python train.py --balance_loss=0.0195 --lr_router=0.00315 --positions="rope" --rope_fraction=1.0 --attn_scale=0.125 --tie_word_embeddings=false --init_std_up=0.0312 --init_std_down=0.0 --weight_decay=0.069 --lr_head=0.00946
Below are experts of layer 4 (counted from 0) of a mixture-of-experts language model. Rows are named router (the router's row for the expert), down (a neuron's output weights, with its number) and show model dimensions 192-255. Each number is 128 + 24 x the weight over its row's rms, rounded and kept within 0 to 255. Numbers have three digits each.
After each expert's rows: a language model's description of what the expert responds to. This comes from a sample of Wikipedia text that the model never trained on.

# expert 48
router:094136106135132129133179149129103129136111079134118125101123135138116168087153124130117094157110115116142164123103063158126123135138080145098145144126161172157169111115200122151110166163144135
down0:128130125174151139133160094139184147100084134128130166154146135106105144115140111127106134151142164159116119094102153131091110109157089102151147133151135157155102147123078095122121139106145124
down1:109178124171143137088105120119118168150068096138126111193130136169101108170110118153143126139123128133152130141138132156102153128105109144119141145118140124135070119103119130105141136150098117
down2:160129142113113117125172116114164096112123116104110179117135142118115085137098199131165155124121084124124100124127108120135137122161078138135146140135138108076067145133160080190115098152113121
down3:149147130119132134154128100093126115099096081133127149119146147108124114128096153125090133163140078120191152123119158130166146140144086124091147147174139180118105165136161157135123144161093105
down4:126109157157087103128117121085123152135106174144105084121187117101157147136123127104106093105117135109147165152146152144102092137172149179159142152098134140126124136147108148123128104152177116
down5:134130103140094139147109090108166086107122114132104128078160094058111157139140117127109153106182138110119149126155089079177128127106135112126116156140156112137133152166128147173148098122145162
down6:149080090098139187130143128097114149126138059105153139151131166141129124175138131140157156141169107127154121128141148100130119119158143127101091146092137112130088152107165112164110095146142130
down7:146135137124094133157148140131178148146131134115112147142106138123110136115105167101121105096141170138107156122128095101103183146118135091150135125159098098140139109109083129125114101116148122
down8:126129146122121150117122136124117127120086162120137114165182146103127130109138088134170111087150120132132117143131159127134120133097097163176142106106142104125113136148175113124120150145115121
down9:136129108112123152101112154133111131154115144137141113107126131153117157130112123117133130090083122114130134089115122152181091094128182119113126126102179170156098096098080173116155093122112150
down10:128106137097129105125123154098134152136129088112119115123078100157093136140173118127143151140086107097124107086151122148108080125152123146117162157131132136100138133136163143154093117095143154
down11:116130162116106098133075128118097154135139092157130127172124161119122054155125158154092120147131100079132124099075090125111114114129151115158134123104154136163180119142117124103133132142153150
down12:125117124101123164121106121154130112150123156122168104137105164141149164134128151113139109154157099135085127103126152142134133093115118124150093110130134142108142137130125164173130130136122164
down13:127148103128156134166112109096131091114099155121120125128147104120134090105163174113131133141124122125113125127109094170173102077126130088119141139177181147046131153120101156106140118110124116
down14:146165146158130138137094129058144126136116126145095134080101138131071166089139139092097132133131141140127132163139109148121127128143133137099112098107128148169101105135107100133147144145111176
down15:098118126127091160125138115094170093155145105130133145124147130121151105148104133131169135118098133100083140125130129119148167116106175133112121142119119135128104142108132123105105151110168109
down16:102133109154163172129142131136025102134155147170098138135105113140116113153149125143111155129112109159121153148121118153155101103124157140107136132068149149109144125120151119173116112128103191
down17:124129102145127158122113133130208149126074156108128126120114122106087162133129140124115148126133130124102114107134135111143126154122124120136128147115137092122102108133132099147138156116099150
down18:128099132136092146145111145105114120092140146164104148097121158127108137157139160108079145108138115085078153107156100124102139126136112132117113101134137055120074110202117094106151112134169106
down19:106125083164151096140124149146132125120133152128143104139150135114107136152134128147135108117116168136107161113146125138082177101117114143094112153120107109131100139117125115147124108121124118
down20:113088156147100146129115109133171089120107137106106110157162138152124112136147131141167081136080111091135122102090102104129159183144164146115109165134096118089085170176066139141132100144114142
down21:090130071145149125140176116159105112099153094113126158130124134130158123103118120114117124099129150144154141167139121114115134121133116163097150125086101194104109138135123099091127093166136110
down22:153096126151128144144140200136198143144081145091138138166129134163143156143131111144178130112151108140101155111136112102093121146127106117159136103180113125127090164097120107109131128125114123
down23:110137105136135089141139093137153139133159117129134135143103162105133135112164101145131101111132126164117143171161116165167148092126072110074129138143112148110122094136152096139159133153150126
Description: Word pieces in historical, religious and military contexts, such as Roman, Church, Orthodox, prelate, and century digits like 18 in 1817.

# expert 7
router:127090152129068134136121103161095159122135140170174159143125155168108111126114150162140110128098114098114114099094129136120097097149164144137101109133116155113156092102138117105163122155111129
down4:145123131160154121127113119104135134115126099127105147102141113175129116166143135128145139128108124135110166116111095134141155121131151122121100121125124147139126138055110124135174152077105202
down5:132112150120160119107124118107081126127106108138127108133157121136154135163136143161141118070098150095168132111141159105127116143114142105134108116141171112131133131103106103125119105109096130
down6:145146132148111138171098159166148108100136185117121116152111128156146098083126131099108138181129128171098134146117100126133102178117141191124093165113125180146115111119103133108130103138126099
down7:118174109121137117124082145127123126112107129131154161119155138102143165125150131132114134156115157153150153136123189103119143125125112123148120109159173080102121100143188111142158138146136146
down8:105160107122122096129123122141122151113136138139112145087093171151128132135098119133083100113150132101127130144152166150087104173131109124161129125109110124103125145104135137132114128103119112
down9:090106150120153135097153187135081175124151135122107117130145109156118161109161120105111160147127122134138146110088093073187118121123161104127131175094118133089123097155119146126126076102161149
down10:145113110115146134054086136114122128144137120123153175146102128135155126140119143118187111123132128109154099164151147084159168142144136147190169136120096130137120123140127097104154123117117095
down11:170091114119170164084159124122118143146098137093129170133119103170148104140155106124155135140115102104092130123127120113140116151123129109137132128152134122112136151150106084096143162128103153
down12:160121131121134126139172127131134082126073155073107142092116137110083132115098130117167139096138096130079107153144100183130174124125127113088120133153096123133118126143132098104102124142163139
down13:117112128157094161117168117134131150137148122127153084122151120113118138120123127150114139124132143137069122097161139139112177137132119139130130096155095123121101113130158113154139121169144162
down14:154130146152131146128149127122123143116048087127140098118122087110078167130150084090133145127096159156094111094176132123109113138132143083092169154161164153103135155109133151133159134131112123
down15:108150158106101162102153123153171128122178100138108070115112105136141133173096137167137106114094120174099150114154140150177115147125173149150114130163099144087132134161157103097128134112112087
down16:128105149113122119121124133095131094140124126140162098101156159104118091124093133151119107099149122156152154085165140148180179137092099091123121096099157149175132120130125102131127132117150135
down17:108113130139095112151143121125089136143078141107136131116141114134156150149183113065123106164117126114145154195124129150164164122081145131144146121177125126143132161188081132149121168115147140
down18:174107173119142129094135137107141111093144114100111150120155124098164112102168102075138131142112079131115171171106148087120123150074099142157134093128124138112135141119109072165155177139113120
down19:135139109146117075153093159126113141092135101153103177117108119109087132165112107110138124178124148117153113137137119142121119168136132142133148114122117132097145157139151140158118100121090106
down20:131144135121149123140097158103120122115095180125140108109098094137163113130095123120096165163119119134181146110148097080097120102111116081100127141104127116134078132130120124119141170147160174
down21:100131156123143177131105109133096124172101136151128138161127082136107134088157174142171134113133127159094142111109067140135185148107125100147131166155090103159098137121116094074115115123122087
down22:094117112123144149112109161142107108090137104124121131160162158136097173132094091159108106142106139127175145101097114133145105155122131138142151147168135123126108156129124153123176106115119078
down23:163142136125073109100144127118129177122136122080126090141118135091135174133117107083150148132119086139119132135142134181101103110126129151118093143154126128116087158108138123101135116126122156
down24:127156150106122130133107103055107105123132130119082114135116090089168147097114135147135133156132153108084134114125125143103162123141138091141167128107111142122129100125172140176165136104151091
down25:115140130129158135138162118142127136141103094119146127179098173097132122186112133135110151131141111127155081159073133106150097119112118096141133095116122142151133157122129111128094130110177126
down26:131124107128132157112097128173165161089158151120152135126157143129125103124108122116112105110134149114120141095138124125113156089125132122133168141127122164130130118152100106087140152076107136
down27:148121173160133110137125092170100127153149132127117120127093134115134117133121143109132149150157108150120103123119130121112152134157143102155165151107107122103151124116179160197133131107121103
Description: Hyphens opening bullet lines in infobox-style lists (Date:, Peak:, Genus:) and pipes opening table rows, plus some en dashes in scores.

# expert 10
router:135101140134190089189126134118117140120142089140070169104096133121134103098136059114121126135115172123162173132156117116135115140130106165123170164148109177118147118144132142169096155122111103
down4:146165105122094151119127077108154095101138092125163130129132137074135136104117124105069137138138134105167133131151108113143115160090132157136122108157086139152144145167140116141104123127150118
down5:123138146140132108136118139140126157138089118139094168158112147121133120140146133150123105107122126104133140099130159137082126174155124131144144170149105122102141143113149128177153103152100112
down6:110128098152075096126145167124159143134088159125097116096131132184130138110145110110086113095114119089144128130131110096104150139140086157110121141165127124118141121118094112144077062076166135
down7:183096114129108130133143155139135131109135140095105132163118182104144136123133159171134130137136134151148131133113148145128120154139135114108128116126121095161112123101139150097108099132178096
down8:139131136129099134120144140141098133147177125118141104107133197130131159098113109149136071142086112097115105158103119133129142119135156138163140134125107107126143106066099122121111112143101100
down9:103127149117122145092130126146133123155111159068136127148100137123127159080121074131124134147137140146088086120143104088153126120148155128083125088097145131141161134131137091127148103127109120
down10:151127082133110126162145167128101124165144129104129142144135150143127132140133075142136118121143132144142122148148130146141141165150119116148129102091121139102164128079106150138116135165111166
down11:120113090115106132133127129137086125117126150120137120122103187151126111059127120111123102134117139116163144122125135113106147129117070121128122131141145182146105127109135134208113146152052100
down12:133154141119183143108118104097133134154159095166141160124132140128147135137116132140148086090122169112113189133139104114080122164154134114157116128134170170134109137150107103161119139120135134
down13:143084181156151138122098126126125105124144109119112140151144147119124113130148102100169159126139155116101110160126160130091101120123154139114111117088121112160075145082103092138154148140149145
down14:165127093160132119141103102145137145089136090087070147117112135119141098097097150094150130097099123102104130099136124099105090117111132116092119145122125162101149141164085091143129144152135116
down15:161149158126142151143162118117134117175128145155168146116139107107133129145100133135132120108157151116132134143112123153121127150099165149112127095146121101161138149082116131115140134142110176
down16:163089123109139144121117134171098132164134117086157152093162124071152164108117107094094125160129127109152174156098143096145128156099118154095111132157164096142104136174118129144149115152101134
down17:130100107155126064125135155160111101113123143091123132124116147115156137148108097126103134100107134115142088093137076146113113106157149132123162168152143154143142115076150107124163133122088126
down18:149150109125115141155122090136128113116100162150120081107122110106098108156116192122131151114129116200122145141134111146148149104118163124157061152142080113085105117142161125134155094096178153
down19:113108128159127120106062172110131167134126102121127113130124125136185120135150101115117141138134138116092126148119116114076152090127133116100120132110113123149149104156108152109134135135171115
down20:184126127173126120151143095117147121112103144131137155150110132128085101117116170112109156164163122110168098078121137132117108109093168128072137133139112093123138147124157133136146124115112142
down21:139158114112114145175126126094141107091134102192115128112142139138134145132138083124100161110126142142134130096144136130077094136149094123122125097154119131095123129111170129154146163161143127
down22:159137112147123126143170143102135150130152154105153138131154166145097138128165140107131145085081118114129137124111133123149166169145114131111118148144145130108144127127184085110098124105152116
down23:144127131125131161134152130133150129119173121130148145097140125097104120105132101102100142145098147165117120120144130148136111100137140171108152141122169149132121104093103108122097139179128123
down24:143101141153120128103134131124120117076118122070157104124114140083145122155103142108136123101083130129127111115078172144084107116127164146153125115179112142135151140117120151127131117106149100
down25:124144142142097186153109131147102131120164158143131160100126096155071124144154075090143154142154117224102109132135151102147117132126082081127120088135119138138130185144113123144151115113117176
down26:159131165131108117137115126111166153099148119126149094111145142134138125118125121121114157162123107136127133103117094154142143137097070119117090148138154128129126151130139119122110119117139116
down27:126193192145118171157134165138140092141107102083145113140143149159097072121087125139157120135143090101121127125060143145140122121096116103096153150137131110136146121154134119089091157074137161
Description: First piece of a multi-piece word after the, of or a, often Latinate or foreign stems, such as ev, refer, dial, syn, Slov.

# expert 25
router:176152153143121096118133155114076098109154103131114116127078141130134125153083117104165136108153105164123078146120121167152146091099148093162128095102124117135188121090119137127137159119110139
down1:136115158092146116113096155089120123150139097142117177111142147132129122125131124152163144122109145140113141119152173142083154130091100058144173117123093102097087122102101109139136114148111135
down2:129123123190106154122113131104126134093145148158092155090132161136117097149116139145149126136119120146109111147141115112114130131123128145123121156149144174108168129084111137121140124149109128
down3:103121129124096184137105132112125140128118150134125151136156100127115110071182142121104167148127092136132146111103080118141168142132111141097123105111136124100169144099122144093111140132137112
down4:135111134115166115117152123125130143129173127143174113167123123146114153138149125160109120114116122142138150142103173132164161127152106133186125145161200148131100137152119142145150151116136106
down5:131163132127093131136122101091157149132148149096150139103085105158131101124143104182117106125141136190138107144130144183114144141110118131148166134150193177133120178100081114136147142139138129
down6:141148102178120152107158158148111133133093158116116099120101161080176113109140129156103092112177093122110128127132090171145115135141142138118151142099114164116166135138183154132138128128189143
down7:130162101119136096144148177095113105113126108090149143088128106107103086109145140134115151161121157120121123100108180094167137116107131098101095133085147131118096099130121162096168076128163143
down8:136214172059133127126126181115092118117171139157077134114140101113131124106108126143136153134125187126127091121177089113152165148099120136164104083108076132127117115108118152117125146118139118
down9:149125140144156094165132087116111119107142126147148157146104137111145173152087141131126162115110123138075084126124183118129090097141130127155094062101123101098132136149129109121123163124149123
down10:142155133140118135108145117138094106117091166098127127133128063143152121137100134119136091132143130121115111091164138136138085198095118094102157156156108128140145136109104166155080127139142121
down11:098128108120157099118150091134106138101144125143137158136156145115104178119123142108138125113130126106146093132122190141158127123098154126128140132136094125142133121135139121096112158119167148
down12:135147103105121130125110157172119130102133110157127151120152142115135094130113126118138159109121137137099144165089103148144175111156158163121146126118122172133126132055139115124159135141187148
down13:116113124121141184151118114147114126147167118133136120113118107133116129164152114137125135109156102086120138116125160127137146119092190100082178172106103125143107116141105091135176087089077125
down14:112084100137122168132143073104105149096064110099130095116146096150113133146092136175144168094160125158133093092138150114120130146152119107112074121111139115098112123074131116126157133131137091
down15:088091121131150108169114091129115120101110089122065161115127121113120147124111131127093130114141123159118113167128149115119139073102125173112146141120107172090132141123135146146153138128137130
down16:130124127087134146084116107107141095069149162150169152130141114125158128102149096113127180143163127152150141088118112122118163121148095142160166152104152137170142109141070110086134148120114079
down17:146105121138124112155164126156126152115144130133166126141115156125122129097171144104120143094111101122103174152155121103110128082134091130125156094124131143154126091146120149178112153152155100
down18:127193110092142110120165139128137118144101141113120141138150162151149103118103140138113158158174177107116105147135149120143134100131139153138148129122160105113138116120180143099130115143126132
down19:081128133111136115126161098102156129134122128070100177115138136174092109169202116118118135109116122145165115129131126138131136133142125134097153114136119150149094074110078155146112111134114114
down20:135147125110088153116097122107119107140143131092126140095122117152080143175117131127138165128132104112119097086140141087111159130171114133099128147141160117165155137141151151136100141133153144
down21:088150162143116124080140113092179134133151120150112153109133142142161119141156133117164104135140104137135131123113143127140136156141149136119113193083127118145170136105097119187092138127118102
down22:122104101146128096143103101142151089186125125135126140104124140145116161176109145116134093105128114128100126126150200121120145102123136152107121130111148139119144109159135118134170145182060093
down23:110112090092124104144100167126137143142143119106163144125095102114082170068129106166144139121150124075127141113132126116170149102144141097072127156160143129168150134110149149160171126134154151
down24:155085146087095106104123113154099129112124173108100122146100134146139101136070096097149127163154105147141128139156161183117130142136144149130162146122097169106109111097121133122141144141133175
Description: Verbs and nouns in sports biographies and election results, such as appeared, appearances, played, qualified, finishing, born, League, Cup.

# expert 14
router:116147110098130150111121148101180158095134147151108166131106131079142100140134136144143156136146154135080095122112148163109101081154115187137145137148116120122104102142108105113098139096122111
down0:118184145137094084141141087167137112126144130103106100099152076139107154165153130100136086083103129121122071092132158134144134132114118133128164159163096142140112123146146116109153119141123151
down1:125115106174122090120141129112105113161132130122111144091134098139100117149168155155089146135109074116141144164124176122114130101173121130141074109118142157164138082135108143133138124158141137
down2:136144106164065141110152143107092115148113155141092135121156141099098142120129157140139089096139121114103147142116101124147165148125141115111165145130157142132088144111107134118155128139167132
down3:102120114103134142140109106133088141157162107157114102123144166109191092148122133142119091145087131129086101133103104126105095106132132121112141113175138160136096138124135163139072157126159134
down4:162119110130143105125135085110112114102115144148132115125134116104141109150077125137157155121149090091109117087110110140154111112082132095157103146095092129116143150098109132105101141092121121
down5:151131105126097111133131085115117186133113137119122123148097117096083165147075143096162058135163074098132160113138115128109083129100179115168120127137093112125134114188120164160077145116159120
down6:119105117132092158122141098140160117150108148115158121146155096130157122110128112140137137138136121141143122096123135115097093113143121120107154104176119162124115154135142128143135206073124159
down7:087126135131141130135183108137143130137137136112116084135149138090141129105172147128151081138131129108147088151121119118173182117126119151109101143149139168139125144107140132105105177143127116
down8:127119147125128154161152164126096146113135113138142108138078144125133143103132111104115097110102158150155128177131094152141093133147128111116120160155115081156086081177137130125084084114124144
down9:164130125175148114201111132125125140130133177124119127120142148130114092111106158092127099122126059158080088146150166129118112105118175108123138123113175119134143096152146141098102084114095141
down10:140144110112148133111123129164118062137122125153137141123102146117131134122090111146115144141103131122147103119139154117126107169139118100171142124123149113120134202161148114155085128086142153
down11:160155124066099136143117098135122121121107153095112140108124146175123165104133142171104150135154134088144098110115124133132126121125099112114127097101128154144120130119109156137106076110087143
down12:160148161141178092103138098120130099100130150144162144169095116145155103153169107126137146121120095148130098128127140105132145092143087124149112122125128134131123127128089100135143168114152119
down13:134143138115085104141097145185147133109067088122114119128110086159089112128150114094136123123127103084145110158120112081106105110138146172130139099148123142141150057112136133122122140150127170
down14:128145141135163148165132147101116157099088067130090113095141154122132095134111174141111152099149161079130129079128129128126120093133092136068143155127173117155098083136111154107124115125163141
down15:111102131130144093164154179149112145112140154147139129117095152143120155126153103108117117126118132135102101175149094140150105076155134134095152117099142077134103113131131109119106095132144135
down16:139105114154156161137143111101145115134089121095145154098117144104125144110128169146196117117112112138178108120144091172133105165156103161106121132141147111122132099141083148153173115139137115
down17:132136127083110135169113097085168120123128121078128151116129074106173116136142132155127175137143110127140123156110148111164113144141114110137113119159158126137132130104134102149102155086129136
down18:096127128141133146128126150154142128084161136151133150150130119132153127119124097107102140111122125169137098180161161131138104167131102137143143104128098121138114150121147118117122141094117154
down19:114163130150145169136124095129119102098112139141138144098098136095104142104147094123136156147149117152157124174166117104099130120148102072158121103155129139112135153136104107081113146138117124
down20:107133108100100103174148117134108127113110116150110149158117107131094146124187090139120126137110125136107141113123107127137152139116111108140068167142095116134112126138131142152157180103128079
down21:130144088140121092123201148140138118139143142119110119144162144146143121174095135157106122132126095136106120135097092139160124145141119105098167163113152070122136169157145110141124147126146139
down22:142107160132150136106094093134111150081154152109139133151129119126106152119133097139155171111102136132117157147135118155167099100097110139137120149167083100141147122149095123079155129131107072
down23:088143108186139124134122115099086085116134118123184147132121127099148145066153083127133161147141131135082136138180110131157142086113123113148142149145113149181161124116125129123107153081115124
Description: Commas, especially after place names in City, State pairs and in lists, plus clause openers like which, when, if.

# expert 52
router:122158140105097148117119165118182164092155154118115123118171126114070109106157110114136162119130118128142126124145138148125090090153121189095103129173169142157124140174127147149145137116127102
down1:166116116088107099101088154074130165103151110130114129148152173122108152159125145116160123129166128139110133104085135143118107128165163114117117157153108105124139128125144124150102092166118100
down2:113098142137172129129156187097125136133113138126097182159127123131151135139125102136141187136130122130084123171097155154151103139145131103082125115142132121128069139116147176149133119102093112
down3:150081171142143124178171139148133156115171116103155132157134134131137123141139132150116098099130110132133126127079104118135132148139120097110144121137127134133125175115139156146129112096178137
down4:106126093108157139139101125152140161142069136131130110150127148128149154144120107137158127144133129099118104107120107165121086118145141118141105127104125115117076117165074179150120131104110165
down5:120128136177141139139103171152119156135105140108116075129083175076108126106091146115135136096123079076143093152138129106131093131149136130133132139157160102142123090091141152161154135105098126
down6:106107143145084063134121183116146131114148149054101141122103119122105122152144156185156108164151114120092126116119144156120138141105140121135088136090104151094138124170154143140108133104154117
down7:119118124132135133134135161123148145104147137124136135167125098129124129110148081131143111123107122144135151133112121149109143122142177107141109163118141114173138088207138145143147121149126172
down8:103108145124135138113086114142144140106134067121132155141121117125143131118174124116113156167116173114127154133114144146113135127132103173140138106123117070121127162113132123133134121090120075
down9:127135132121116174130124156146185157134120128116132109102144129074129102125153131129136132077128148089125101129110107100151096136080143147139148135086130131091131110137119093126125184130096120
down10:153121112092106140141116104168131116111134119105106121123135086083122160106147127140142154131123107129122116147126112104079130140142118159103074114135155132138105112158139153113140093181113096
down11:125151119183112170124180112154120146086141107102120139138133150134131115146083086158119076102143172145112102138146100153131144134130131191129131116151119106153125124125133131128127138130133117
down12:160130124142071088140143128135158141143138146121099153129171127128157125144138139156131109154097143161173156159137103145074138101106107120135187175164122139083116123117094120154136139151158121
down13:149156173116132154136104116121128138142096179129140119065140130127149110141176111078142120108104144127140127161135092089087116144132167154130137093121144084094088166116128170148139086124069125
down14:109117119107132135082117114110173168124163171115129099112114113148133113136136166145131140126117141135132116096137117118171154123136143177086141139085169082112091110130115173152121106153141076
down15:132128115118065147110089114102130125159166125108148089116097145114127122130086115117103076101124141118148155103122106118110143089120136149147187167146132158137104130193158129104148129139103110
down16:124084135135078096100142134090124173144197138102156140126132109119126120126110107119147072146116102085088149131119143128152112154159089121134113140101131141161135149116154117166130159128128170
down17:140085157122100104143112112122119156098126063142127196131137186141121161118120150113173143126135119125128103175134139114124109145178118092121134133103115121115127132129121134124133157096104105
down18:106117182139129129168139113089124114132095112175109124109143104107147139130152131110118113157079115170112075142155125132141124128120124109122133129102145121104121148104141117125145136126161162
down19:109115187137175111137127139142136147161142142121141148091116079130136132133151131133095159164136153124138156136115087171136143160100168108112113085123134092120116145152129117124127167065134087
down20:103091150140129170138113113131093105116076113099120132145115141112124157147104099135101144140179132143112138174094096113086159170190115131154116079130104144172128154134141142150143101174165217
down21:134104119145132158122120158120148134164100121094144149129077112147099140146117129148125145122124115133160127143106127144100118116107123117131124092131083129175112112128126171146116104151094150
down22:111140117134116131125116139093113157107128122122103119120111128124124132149154176149108126136146106137106130121161094111093126102134096112085161138108108159145125154146131131150152128135130143
down23:103124139103129190156116123113151116131150136153074153140124136129156116136116126067144109144114116156134149103131148112121134164164117156136088128100144143098109113123119136138110138149136155
down24:130140089108157131124156116140128122105138093179094101148120168161154113141151115118139119141096136084142131110129121112099102153130160176088102142110142126167112151152096118146113160124123101
Description: Commas, periods, semicolons and connectives like and, as, but, which, when that join or end clauses in running prose.

# expert 45
router:120150101097112124106073116139130169109109146142100154112146104134104130097088116175101141162136135098113153100102140129090114156137131156101097122159141161107139157121136103112176114062143101
down1:130163064166149071107102158121164127125124147147120127115128131136138150131106131119089140109121094146146146145110134124153125145162128144126109091213118144132149114100144147105127143079126123
down2:123139113179150141085127122124141098108128159154135107146131143099122055144081130135132156106128138114164156165103131132129135116096140072123142125100178134132144102128084142076135149133124137
down3:153172134118157112104111180125130154110148149131125107148165109120146121140177135112129111144136123122092104176106095112123133158132114117108132117108133143159130152136148137137145145171103117
down4:154149118143105146117096102136128128169144106087119149161042133158121170124149113093100072127133151151149116119137126126129149074138143122143155128120106150118112108083190125110115124135122109
down5:120157118161140177128133144165115100169138124156161152140124092145148128127130189143084098150164115148126130117096147096163149121132139134123087086149098142117105114089166104174129160126101137
down6:120140092114127139117150136157125158103121165107135141167160126142148133088138150124116163098170141169119133137155111100139160149108130112098128159157109125156149157156116118111136132131176152
down7:131090152142108169163102134138155122144097124116147104055107128130145190159188109131125122087115127150119124160186125121100120125099065127137103109153094108150122140157122117143132139135086138
down8:073145117085130130129143093167126122169176099145176146116129139149125143104132139175165139137158154147133129151156128163117165141114114159187092099127122138157167171127140104143110140121112118
down9:094129137155125162142170136097173102172137137109137140166105137135147094102122129137156182114114160138130081129131127089167115141070159139145126098134143143147170160119105111108118167153140121
down10:125129142113119152138163116140123141147138141125138148141143124104161135140121113128103118137102089156135165121136133136110144152159172154147102135099150125125104101164084140167134166093172128
down11:158138087110132143118115168120143137130106181151140178100129138077117131148137093105116157152177143133087129108129116121097142143092124104130110100137164159130165181155134139095142117112099144
down12:124139110115119158102147107126065154148130108118131120148158140114156145102098149127141109121108142124117118106127133126115122075137129135113149070064082147128098092138101173117116129098131106
down13:103081100091102100178170138106128144108108092112137120092134124139138166172119142093120065146109118131133142101107134161136098146117134109110141145147134128108096077148178147145121158116106143
down14:084168155131129117143112121122115152159110095130140141136096141082134116137139136118061130162116151130129167162131109160169128128147137099095119073163143098132131127135151120145114115171114132
down15:106135121163156151126165145132136182121108119104136168166118140140166105117144135131116158130102087081139129124110111142094170130116105142112142117128100139154130102136148124094129149147141122
down16:090124140116103129092132133149122088098166125140158113167108128132202149106107126152151095155104133136146146110112147190120169123169123135163115088166126159114127133161113142138121132087120141
down17:121122173139125146127073132173131129182157176206121110131129157154151137138083115149122103136127138093119145085080087169135132126156179136118102109097117168136111105136181122122129149142136105
down18:109116103156150132053088119116124142155100120101146102118135141134114089122116123155118109106148139134137138076113128129079143128166132091127139119118094181083109159111126126111115099111132093
down19:148139058109147126143139124103150130106109113161153100129138138125104102085144141110098157106152129106111154160161142125128108133121094102113121098111124117104130085143161147130143128121146118
down20:070155084115123122127104141131104104111170110124111162143106130136137135117142140109121154109144151093133151126119103137081128114165120126104099135097131113120135144112124133108097111100137134
down21:134167119155137116107125117103128144118097128150129138109112126134121157132097091129146124120123129112132089144157135093106132172188130107117137147117147107122136101143107122127179128097111110
down22:173156112137162112134112130098127162126137164156134152123103147140169115097124126116132160144097094101080124156107158146126104163131182161135132114124127131108154096147117139123143105122134178
down23:130145125135140151111114130127097119151130078091117141127134160121125121158137114162080153141147133096113165159111137135184121156130124133142122090122130171118117124114162151099140145064137107
down24:118088101151149146111140121148188140125106080088127085119106128122143149128175122139121087134090160143171110133120107114103121116122153138111128187150096097111124092107161138076139158093167123
Description: Full stops ending sentences, often before a line break, plus other closing marks like )., ".,  but, However, and == heading markers.

# expert 5
router:124143123119080115176142126140126145139149106130141125095143122132087158144138120167125139147082079161165158118110124140153116142117099180101159148164127136097118102147165140148157116126141158
down0:069118156106136163091149115140110151138163100107118120171102141151139110144106115158150143166108148124106119119130129100161098110097144159140136098121085145079123121138152128127116128129107175
down1:106116112155098117106083088108108103163118104131147151123120138141118129176187127118113130139151125170153130111133170094135151143173086132119124153127135123097158160143125116169156125115096136
down2:140093108132096127121125115139194149111187102138115089106142101134146132159125137125101171117124135135138138139115098166092099134129157137147155148110136118117143139101100100124123151097132128
down3:149125129099150123135121131166111107131121140128103150144115102117071130132091094117139140152119131132118115065115153170099113112113168080154154107115124095136123144141137128146136123135061157
down4:119101131107143118089116149129141109111116107143116114135106165124147134135187119172123135127176099156179139129137120124105116110159109120137195164074114114090080085150160119130099130133109141
down5:086136124182136106169129151117130115141155168084124116154102149158129132125145154148119155101169128097139105125131095123097111102146096125119131116134113132133150128157123103148124123145127114
down6:123101114154105117165158116144130161155123151092117132102124128137077100144145131125131132134121121126115143073119140091099131154122095149103160116159082147141137123104150118091150139158157126
down7:132135107096110142101108142139143152121132172138147126077123164122150135092168102123159145153127122139126115094161116113122132104150105141136100109139119090097175174106145143127130099107130133
down8:082138129170104085122126143109106187129131166115115133146146106064083113134066115123184128120143175104151094100142164078139120136115129141146127118176103096120136109181122091151130114129139154
down9:159175157095137159147117086091111109086102112089120108150127132127080133137138132089096127090093123089115161100112130122105135130133112124162100146130150148143165142091149128097125084120136114
down10:097098100115123158097154131127141109105122111119115133109118140139128101122120146176140188119149124120131105115151178105137140143130132081119095108124140095127116114117110119167116144130116134
down11:111143136131127149164136149147119140131135151137138125079112131181128154129141115148073127142116116146101150111093129194162134067095165122067144151162138153144139139159137137167140155148148121
down12:147065102117172128145086154132096159135156100123117113145119123093139106094140122154132183148152119114121142108123111176120113140151140123162120107126080177107100140141117101108078175104106121
down13:127132144148153108123134165139113147110117094156120071119157132150152113096127119089106069111132110149098131146117110120161123104138140135153107161101108129133123143169075156107121103101157107
down14:140136098127149132114156124135142207132153082125154119145100139115119132114093148156090117144145176135121133136115119167081164134151093166128134122116165120101125126116146084155140129143169175
down15:126148107082165117081105144153096143122149149123155166139128143136141124157165158156130119108138146105139180157165159100184114137103107155117135108144103147119108107095114149129115135134124131
down16:090133148137125135102104103093113115165114097154162164049151122111131108128093154164204161144117102093117134138099133159142119097109079131104145130168105174125119121126148083121101148108127097
down17:141109114122143103104111167133096124147101161086106110111135145070134080131127149119128068106070140138197130132102126147144142153088136115104079134137143154161140171131107119141121118089149122
down18:132085160129118169155151140134166153113117141130090180157113058125114140127101134131120123109175138133107144110136201120151080089128111101114089114118132127157142090139126128110175129091105106
down19:095105126141145126135135147143113159126152136153099100141134165096130119113122170137141122134102114113135091164107169154095151120133130136147119096105145077145123182130120118136173109100165114
down20:133129110131146149137137101077130138123132093102154124128125129125173161091096159115105148114117121154121106119134102169134087132120083148117141152129098127151157141117142125187164094151095146
down21:116134126144124107136138122151165142129110088119140157168102152143123136074106100096159094124126129137121160115146130119113071112141123118121091120088095060102170127126152136141158097096108131
down22:143163093126130085100142129117159115139050105191081104144122140145129121136143113126132129117111128098134162164113130107133146118088161121112128155106144137150138110135093119104127122125114136
down23:117113172121111151100104120133139103144106115164112144170131080107143165151130143132151098120167101112144142131190120138141158130130111135127124159165128167176132124105134146111104130166134162
Description: Single lowercase letters starting a word that continues in later pieces, often after "the" or "a", such as w(arships), w(ages), b(attalions), t(omography).